config.toml
d_model = 128
n_experts = 128
experts_per_token = 3
activation = "relu"
routed_scale = 12.4
balance_loss = 0.0166
init_std_router = 0.00735
norm = "rmsnorm"
norm_eps = 1e-05
lr = 0.00398
beta1 = 0.95
train_tokens = 828200000
steps = 3160
Below are experts of layer 5 (counted from 0) of a mixture-of-experts language model. Rows are named up (a neuron's input weights, with its number), down (a neuron's output weights, with its number) and show model dimensions 0-127. Each number is 128 + 24 x the weight over its row's rms, rounded and kept within 0 to 255. Numbers have three digits each.
Before each expert's rows: "gets" lists some tokens that make up at least twice as much of what it gets as of all text. This comes from a sample of Wikipedia text that the model never trained on. Tokens count by the router's weight.

# expert 89
gets: "ap", "ad", "and", "ock", "ang", " round"
up0:113112144113143087121132127051122183171133124129137168126112098105092128107106118110108129121153159154126132145141160112135125124161176124072146112110140157131093145142140097121121106173131137157133165106133151132120140122135124159136119104110111132120091096075145134109110122087148139151080120118139141108187120115142161146113168136144122153115126121134173176091151092149118115098129
down0:146130126121112081108137129155120100204153103123132112149104136132134181123143140144138163111144121107167116092129137136117134134102112127117143132137074138113130150113159142142139109130122126141161107117144112135153147117130146109162126193082180102131107156135143157123136063119128118161096157134138156103128064161137100112109117135162142113129147113186154129175159146117149110131134

# expert 75
gets: "le", "e", "he", "ri", "re", "ra"
up0:129097092102117127152168109125142172117118133135192142169102121105086103116098133101117141158137140091137161154157093113129111144134143123144132133151138152142132128148111125132159117150104087102128084108172144135154178121110159149152071121143106121116116135122097111125160127144106168151141136097083115143099068146132101121100108109085125161129126161117112122132109136094116121103080
down0:140165117115082143130111128128128145168106145156129156106165098135123050145122105079150121134065151112106165119125125123164139072153142145140167139092155140102144133109160092107152124115108081113134092136136135142127103109128157137066146135137104114141106141101121109108171102119137120104120143128160133117086089138125112110106115085141146127119123177137136157150148111141129100148122

# expert 65
gets: "\n", " career", " information", " Country", "ation", " name"
up0:152112155091104111172131134143128141090127115100134158121136130129099114128077123108124133106137117171131137167137153131136150144143107111155154118113118101113089160130137125124134168180153135146112140107127108106185152116090155123141152150119124175135137132143113084137101170105098127152130128178073123107139101121107085160150154118198122126142166156086141155127145135113160110105123
down0:119131135120132099145157107153157124150169109163127146121121117121119150124138140118114098075132142120139097092110115142160161123080128161137093090119117126137151060108092167128113101156125110161138129145118151138101129118133151179119121118095110123140138147149149135121142095131149098148096154145112091160164163141115083160094089180132119145099124157131072118151121105153110148094155

# expert 60
gets: " in", " of", " from", " on", " In", "In"
up6:110127158158144110117145153119107114113117090116131071135139127127134104102119119157098156132112142132080163135131138167122075118126177147212129091146130123113146149164095203141123118130114140102146156118126149156121093110118150080121147143129112126132129111112148136139148169167119129081100138107144116088150111188124137119101143151126129128119173113150130121095124143105134146141111
down6:139108092150113127168121139142136092120125089115119145117125143154109107145113134129151141119132094144109170120050170140111125164138092136112075131129156119147144107145054100107136116147141103124125109135160117108130118121133124110125125114139128156135147142082158131078110149153141083123114117119173085112118165115176135116158154146093151090162134110132112143121127111090136082096153

# expert 40
gets: " |", " a", " an", " A", " no", ";"
up21:103081159106141153114140103088110146107097115112126159160131130133102091145134107141082133104118096151117116133154150141112131174116178165118120086129146109091157126184097157097105118108119138139143145107136109072133169118114154099145163116156118067147138154104142107144110159121142140112122093109083146109153104109110123151110178126083094119137146133126108118148122152107127122116123
down21:114160124130156135120171142110143138123115134163132127120109129072091075174133121121127120155128161105143085090167160125141144131171144117194153083126152069109158145111126102128123097127124170112134111144116121118126125137124099111104086153142085146089178167121128102112127156121119120122108127102124111131106096132137140123114108137156146089133111157107113170133154164127129160087118

# expert 5
gets: " by", " after", " before", " from", " until", " After"
up13:141125130102119102111109096117105115132138117101147109103119106143147158154100123095099134144129135128108146112142092119100114087143090113108143146192135123106161128141119149153114159106112108124142101127164100152171153127117098120139098105158110103174091115119087148143085094152130156160101087084105136141179147102149127139111145111115101148147108165092127171085153152096116118142157
down13:115120137171157092119145119149133079138125102128148111118106149096127117123134077161099112090149080132150137162140115140131133096125164164109100118161130147085127123118108152112084103133111128137141130154089122089155097134134104136177143090150111128121101172125140128165135071116118169110137130118121147143153183154110149093172119158107137100115164155143109125163135120116113133172141

# expert 117
gets: "ab", "á", "í", "é", "ah", "op"
up0:073109130114153139152095135137112115127115169073154137158119118170133125162103103126138139171137122109125106131141101115086118102118124084132129180107145116123127133158136151159104159158152122122147094130106097117166129128106088073140104075121120139125130117151123148122173096134119176168149150094112128121121096112139158128166127162080123117174134147153161125105108116119143143130098
down0:114143120145084091109112134147140141155112136128136181149172119164092062168121163114103123155127163113107117078133083125112136136196121149115138125162136131106099101074133128154125130122093131161130107123143138147104105129139105117124128109119154147137152119113133129106088146135129076121099144152122128149119157109135113108108125076127129152145118147132172150110166101142117117117063

# expert 62
gets: "ed", "ated", " known", "ted", "ized", " used"
up10:132153178094164073148091131090119096098164132154132129170086144172119111123101082111093093092121144109133126148139156111160133135164112133160140147122124145140146153142154132118109169171157136137118125140148111112130126058128145099097113164130154152129144103122126114101115097124137116156130135175104113167105113165134125138103138148130124144124111159125137149081094132107147100100112
down10:136105140099129148100162101148144109107134126100120110107153121114131133181166151148105149148110129149112150113090114149116171108109093113110095099102124057150140093128132117087133128100121153118128154106107132117105126148137121150117110145106138097089117109146135112150177141145170129137157140110126134093087141162163118136105123139190087116129142138131066121119092084105144115161159

# expert 27
gets: " |", "\n ", " /", "',", " -", ";"
up15:126153146112091179094141108144129119147097083131149174144127114139123125146138152125113126134130145111149127086167123133157122171149106143119128131145131126125124157144114166107164140120117144125138115118149046101192115150165097120146147134144152158170108132116157099139157109138105139146165118099127134100079152080139147118169128082121103110127137152105163138160156150127145137103161
down15:148153120136132138170164106129163143129197146114166100163128131133114123098103123118107089146092143117129138125158121106157115076154151078180119093199135121111154131111133114104121081125156172102112141138136121172126111106134125168147150124144132151128128113158095107157125096159134162144126140075131151131129179100147125140173147152120150138120118155141128134122127137107122128111146

# expert 68
gets: " 0", " 1", " 2", " 3", " 4", " 6"
up0:133159167089126162135149148115092151105100136133140185151131137121141130120142152075158124135081146129131121126140121121134122143142151156127117142187149120134171133157092112099094122123181145114126111122131154146170120121117132134159101137163130138122103106117146125180131074155132119154151114112122152116115152182109073141179091149144143150114115127141160151138146170103111098122159
down0:119111116148109122123145120139178087125097120137121137167160103123129177146116114091124158153115129117095105122135100107158150089124132132059140125145096138154120132123109154116135177101134113068120166127109142111093135114138102145122121120127118151109121141146160147131113161126064179132151119106121150124070136131142189127106136117113123121120119089103184116126117141125158144162089

# expert 49
gets: " of", " to", " for", " at", " with", " from"
up13:112159147094149118114136105141154155084132136146112132098125126135121104116152123160135118123121129176091149116130141131118137154164142129129159142120136123114154119167108152150128092153137106127125116180134107105118124177144128147044128123109155138132096114073168118118137108150124124145122135125123171136134196133129107114095142178138125127104073162126137060108163134146169112126123
down13:158116148086122119146154106161103119123166160166134104114123150113096098088108093155167116147095091100139139121072150136162155124123121149162058121131132140123123136119168149128117106135122122167119162170119172117119108122117156159137107133133149087101108142124146113171133117135122115094144147147142067137117141135125093145134114169107136160123106153167125130145094098143160094141131

# expert 102
gets: "y", "le", "ro", "ty", "e", "i"
up0:125102106139157132107148144146119115191132100145117116170122106111126107139128152104099157129125198101127133111171141098104153164155141123123140092134162119126100118122145086138120131114165144151114147169100103129143131121106118116139178133096122124133113087116120168147105124149140176111095095154148119168102125108113094137138122185108103173153135170132107145149150155135152148096162
down0:088119134129150106119139146081120134114132132125135123082124118128140130130147151116118159091129167128114142110140088140073118113112152130128132098121111150138122146100146115109113151137138168134170163132094119106159116148146074091121144133145154111113096145109165127097127125133167107114127143084193164122099083111087074152148159161152121136126098096153113135159170177108121118153108

# expert 52
gets: "ed", "ing", " had", " made", " have", "ated"
up9:134107106154095142093125142089147186148166083116150137121109139129134082146079122128136140191128122107138114122138160110109124121124088108111153121133121158098132126086152075142128119122095165125151160141142133134112173128073165128165095147141107151140138114119130096136101099091122145133109138083133124132140136128133154134197119139149130138150129118146113124152118128187124090094123
down9:099158134171133145132131148134138117132113187169146114109154135103133119165129089147087149102126141123133115174172095139113127148168126162145150099143148138169085114149121178115108101109079124110118146066118160140109158097116126113138117118157072128137154157130095150098159160154149102124148125137116115176130106121099129119100102109112129124109144127115119157137140161114107143113086

# expert 69
gets: " 2021", " 2019", " 2010", " 2016", " 2018", " 2020"
up0:109132130114160123107117129111101131144125096135069146145119155147086088129115081121084098083151122110098140155140155140147146117152071120152138151128149132142102101164106144085130097133153134134175153072133106153139176114074098109098130116104119133137080138150142105113130136148116123091117127121131144103130125172167126133142144112163132141179141130124155117136109155129139098089106
down0:121193110155079178133121114117113114146166155125161124098143172166140125150098126130155127167119135151119089085116145127093117159158136152095119141117117133105144178147131121130137120152152125133097088163120132093126095134143143161146152116100124133098135113120128138174133106127109138133117146138134159132105112116078144122107148065133124089062113112144115142150133110107127177154113

# expert 78
gets: ".", "\n", ").", "\".", ".\"", ".)"
up3:155096124135191134131130107152119152127147117146150122108114136139148108137114117115113122146140144098111108114120157128117143139119133096128130171132111195101118137174074133135140148119095130072129121107144113120137133112152170132110113121128127156100155131138098049115070109138097142121120110118136121166143153093166101129110150128107144173147110140111181130138118144196166110117126
down3:112135130123138145122159110096147108142124122107115070156097141104155146085126157085127150143130100166114131154093122111140146077137134181127140129131101138123168134131126130151151125109152150148168143119155159142119137136123144152103153156147123152121154107113124154114174116141149088127132114162137065109109117145122151082167133120201150123052137119114151156126119106136116099119147

# expert 32
gets: " it", " he", " them", " him", " He", " It"
up5:132131145137150151111158128118132149082125131103147135131109148111127160151116132073131144114103109166130179126150103095086146119144193140083136124157127118137136106133078144156102155084149137110140124115173106142138114135131121155142120119175108109146131157115146133130106156121126136110082120079147130120128105134145116118070176147155131153112178118105137122168169177126130140170140
down5:109115135108121165104086142162120096114120124137082150140166153163138109092148129116117135077098152122139117125146102111153130134137156119122142146143159143096149101128120163129106134136164139132101129120171080125104126143157112139122158105153141106160114104138141153115149168110111132151123128103137162157123106143073094168100116140118107093124105093129161106064161123105133107202120

# expert 91
gets: "6", "7", "8", ".", "9", "4"
up3:141121111174121145161118102160116113124163117096121099145126101144094124151104058144149147143126105112118132166137114115156127122128143083106099160132167143099122115110126127139149144128134102126151114098102138068094124128142108132103099173172144083117106107125101130115156127136104129159095131100128114117084131153157103119142162106123166130088138105179071107117142093132157133146160
down3:123115112111105109107156122150124168142162183119101157115121129151151127174101118133147163104135151134101120157125071175132125111144132092122106138169092142106118115165117111156119125100144084122148098124109155123094082144146127129145153183143111127113085125107130122117138092120115163155150129107144108127138118139144087148149163149094098116092141140177134106103101170124102122146174

# expert 74
gets: "a", "o", "i", " J", "u", "ri"
up0:112123129139131150118138075163086098133145125151098152131143126165148154126131116147113187143104105155048109118152134129133116162139146138119148179163091114150125191147129081126098135110121106114136165135122097108080108101164141112137121133131145123133127146115135123136106133148111134115154119132064145150083142132127129123109181100116147098113101149124136125142138133095152137077134
down0:135133146131159119134143123102122095104121125140110116128152121165167182091074154160101136109132140108145132070118116147127117147121119140146204142160136123097140134144105171119129095149127095140158151125112102148111162092125167079117153155132149121093122142155126138123157160094097092142118113120128144126131127149116105126118134106135140135123140093142166127175158063082114092135125

# expert 39
gets: " |", ";", " /", " (", ")", " ft"
up14:166110094101145134122122144115148144094127172152126142143115107125122131168092122127113151142104111077163133102162170114109096117206115146127122143137128142131120142104118138143138118173094108103121145149128165147139134127171090163148109114158109143116096132130139103137089143166087102165138105112116148124100131178112148101090126131134121086105108118158146091167113163096121098114112
down14:166138149136129145114162148118147152161110133132177129079135163095135146142109145152097150138133142157136116140125099111136116130123111141136112098117088090179078143097145151118126105134156114089153128128108170123178124121124160140138105127172100149143142098114168111091109129122175132089190118077144137130169142138143126115133115130154116136117148146117125169144135089136167081154139

# expert 114
gets: "ro", "el", "ele", "io", " 0", "al"
up0:140093103169164144136169087087084145150148121116121168153095127129133116143085086132124168103129123107106153123164125156139108119165152075077162148138181145144141080145117128143144170148114113147102156115135120105155119175153133127134113132156113129134113133131144132147149130126122186110127078120088137122102167109127116129132148123100162159133115164133147116124136123136163142161143
down0:136171096140112144147147117147131087159125110135173120116147128104070096142149151106134145121128152109103115131129117137115124158099152067127156149098119108118108166159109083129116126128153084127129123144092148117111156164178100133153118173104151163173139158150133140124136112082110103122130188170140116162133142140088119146152130161136124142128144148119096134153156107145153159099111

# expert 22
gets: ".", " (", " |", "|", ",", ";"
up3:146087140133113097129122112071111123136115131127124149124073129147160068132107121141157100137140152110093091112131157165173101141148105122111122168163109137122135119141071130069129114115099151088117112122167123085104128143112133123140098127153148096110116098099118144125159123115073111108110134138088119152092151132105082097144141125122154088158131152130126118157146150091132128142145
down3:085175109136172132133141113165139077175116125158106084129159126109118169136175114144117126100128122114150137109075094095148148100119134125102107107126137110101124172131144152104106152130129117114088155139127114141114122097131147126143137140127099163123153105117087093161157147121165148119152092149113124096174099118147141073152129155160130142071158158141105138135149120134149134137121

# expert 80
gets: ".", "20", "3", "4", "5", "19"
up3:127086128144113104122129120147115143168106153133087160106084102151143133123086065082134115121127118112124154137167118111127121139142145094121146143110086147117108091095150128139159128094135166160131100127121156086153103106104124131079120123127110103122106113092151118135112159120160146165112132088122146161157091164161151154062173135127125168136148114111127113099110150141126152120130
down3:109131108130140118149144125076152127106133105156147140102108137161140139112152138121139123134146105057121109102115131175105148103105128155112101121139089115179132143108155095081145122137147163093117095102127075164163123115129126137123115148123097125122083171107182095128146077140096114134143141106155118136165116079097139088127159109140153139123174107142138104108145135149115133139120

# expert 76
gets: " they", " They", " it", "it", " She", " It"
up0:187138093139120121129118136115074136125133109099099124120106157118135141095096123136141123079169145152120129152151070146133120132136164176089152129104167149114160131200131103117149097106149190115110164111168151140131150151141124147125140138169159141139154130111157116143137121165108119122119126120101122118140111097154115117130128115132056138109167150123102131132133130105141092136113
down0:116154183163139158124160189137143144135103093117117097128139111105113118144119133108110130151117115109120092121119116115147099093124147162137160102131171107091156113112114075116151116158137149130129118145154119125135142142118097139164145096110149140143143163162112149066107100135125122122104120160160133114133133088163137118124120102178098148194139119113119131153155089160116117103074

# expert 44
gets: "-", "|", "==", "=", "===", " -"
up3:190151157107152124139096127114158118108124123141166149183130157138142150156130119121124129128141131108133114147127168122052142089126079093151119121136166149123113122128103124109151147147145119159173127124135123112148144138127087151186113122142093122111074113149124127159107119130150129159125150106118132157092110142147152117126117109158084117132132184110180170149086129123124137098119
down3:108118081134122113138127117100136128100132100142112174101111138089116150149115167158124135152152126097121147073085138138128177106118143141159169136095096138125161132109112136141152105140124126136149123118090165108136095125120143133113108100157148134143144071101092142145160103156166110167140130158104106117123131120123103126173145147220139139130138090129094117120152094119106135140104

# expert 15
gets: " N", " A", " E", " C", " U", " D"
up7:132134083141167160121161094118103125132155144149111119101122103101082154153131129107119159157161123176125143118138096125127134174152148124141136145146181117185145121137134086086171126124095162163110132104148094121130178120157151146171152118120118138123117122082087129131123170171118147129133144117116151145160111099159155133130124133108130129107121141089132095100174136136161112157134
down7:063147100159142092161066179105153139172139151089108119112155137113156114174128146129112146124133152134195139112156133123103144100167111138097172119124120126135114113126139111095119130114105152125111138109100123177168118092123128134127091145136119116125096159162132123127120120153187098113121135133154159145124138075163134105110123153133123078142101124136123142128144110104125155127127

# expert 105
gets: "an", "in", "on", "en", " ", "er"
up0:130062098090098149162119131065159134148145150103134147135126127096126129164155125162138148101103123094097153132142168155129134146155127124128136140162139119111093100134092114111116145131133098141164149124110134124172122157118129131151172094155141135143098110058134106169148108110166132149083131136131128123111149086150127151119125159099144130178125145153153098150121151113132153092123
down0:124114115093140108068119094118151157144167088149116095125153118139152150132084110113160144144170141099120103147119189123106108135118131135120121139152137178128137133082137133155169150150125125100127113112132141122099105128138114159149160128077150141150109126168124160124072139135122110116164126196100150138120080138126130106155103115136097136143123085117116142122153116171106149153102

# expert 94
gets: ".", " Mc", " $", ").", "'", " —"
up3:155115127150152122154121126112125154108129142115123138166144131116097130163108100159089094129147127166082153117147167095153112081140104137144134149176136106111113136128159122125141135203135170165126119080115123091126166149124135100128112149137096118121090148124136165132084143097142113157150110107141143171152139155167141134101148120135130097133196132118142129079094121113136145122123
down3:139105100161132091143118093120115137119134136134116144101173144145134124097109112123114135131160138126151101126134126097144143144107116117147125110151122159149109112120133122156189162156126096163097133146144114153115095099102085116114134140145141170133219127118104156129149126123109116113112146102137123135119098131133090109140050119090108155120148136130165059162099125178126119120118

# expert 41
gets: "ton", "on", "ford", "son", "ham", "ley"
up5:132130136127147116118150095177093138106107133111126127113140124124100080152092109126108127087103111157155161155168139095102153155105160185110129141156134150117146064099088120120086118129100155099160124117119090145132141123147124100123161120101130136115119174121147153166125113145174140106144118094102136129128078132140101131142133101096129117105104110123106083130167131117148071119122
down5:140119153159107153134148138098116119121143109129109128178117137106148120081114146124134093133131167128149119124150162102128083162143128114139057147108092134117104130158138165165135099130122115155172134108150170080124123084109096144131132144141146080134097151156109134131138163114141121119140151157138155154161095138131177077161132129155173139119145139151156173101119126119085130131137

# expert 72
gets: "C", "S", "R", " C", " acc", " rec"
up0:150143075092155094126183086168120104090160115078103167138144150109112130120108111115119164137112137139119134114155148125106136142142182113124142121119108137185142125133107141119142153077101085130117104154166082127107139145154153162103123145096118168127145127127142156169123097132145113139114131110116148140134212169132114129113157143149121155115120138144137120143136134138141144154101
down0:111120123121143133092111116116108153170131102130103138113160135123055148143152092100157078117140152132154072094136162132106108113122131159163140092114092085092142116139159140079158130140135113106094145147114159093079116088161110149135151127153101106126147108134098149069130134116135161148122124116142126157144127152113130119088136110102145151157132113154157123088125125123106116118155

# expert 127
gets: " L", " K", " W", " N", " M", " V"
up0:123115114104157136116071130142090103120180179063173096143126121148119112102123127123129134145137154141060147080125147160154124155146116124154134158152120110128159121134132125138144160123096148108149154120144095149141156126103118119180115153145074143169147112140149119116113118118123170131147149143104129121132147161140110119124089133144127120137189137116134103151112176110138146090105
down0:093139119073117184127127106078094169094086149175180139150128125136104123140156150082117103105104110125132154122137138136143104117088148156146120166120101164169128149119086119096136142108130127144100116142139119155119103137104128137093121116125138132164101146136154144119153147113153134143141082101154143131131122120116075111114127096127105124125098154116077099151126110138126103189122

# expert 26
gets: " All", " all", " Al", " R", " G", " Hol"
up3:156115094115149127121146082110109139134129118126120129154114092156131106151082093104126138127144124141090169118160118120143107127198136101116156126157140088153115138140121100097101157126126138144120174108157094085157148109096117125153127131130070128141096138097149137169155101139128150146095113134092136142121144116138131165105138130116162142152141108146183102141170123103190117134162
down3:100119147181158167176144113125140163173139125081108155141090175106113116115144135133116110146133135102135126135145130126091126128152104149140161121123132063124150126155132177114121076112101132145145159087109124147126149158132076163131109106118144080130105099150106127113115101129136096132136124114140143151167145115128095124147087105141153165161146131154108115170148161144129152163150

# expert 16
gets: "1", "000", "0", "3", "00", "2"
up13:134166132144129137137148106144033170114117120123129132164112153097131123123087116110103132110053123089104149113126151146109134119146117120111124128122130085118107105124156117166138139152154139167118121110131105112140122100126146140125115116158106168152110127119141136168101142134129124186099144068139173164145179096142116158121138081090146158140143120136135157132124125142141144159123
down13:157121133112132134170124141174145095169158138143099187128141083140147091127131169182159153127123132166124148108128164110149128133129135131089088127137152144117105114137123146101144125150145129085157128111129142159119140118101162102118102125118117083133149127128148133133110170123170109103147143145146163114132140170160170151168130172110132123086155131109153159125095089118124176156120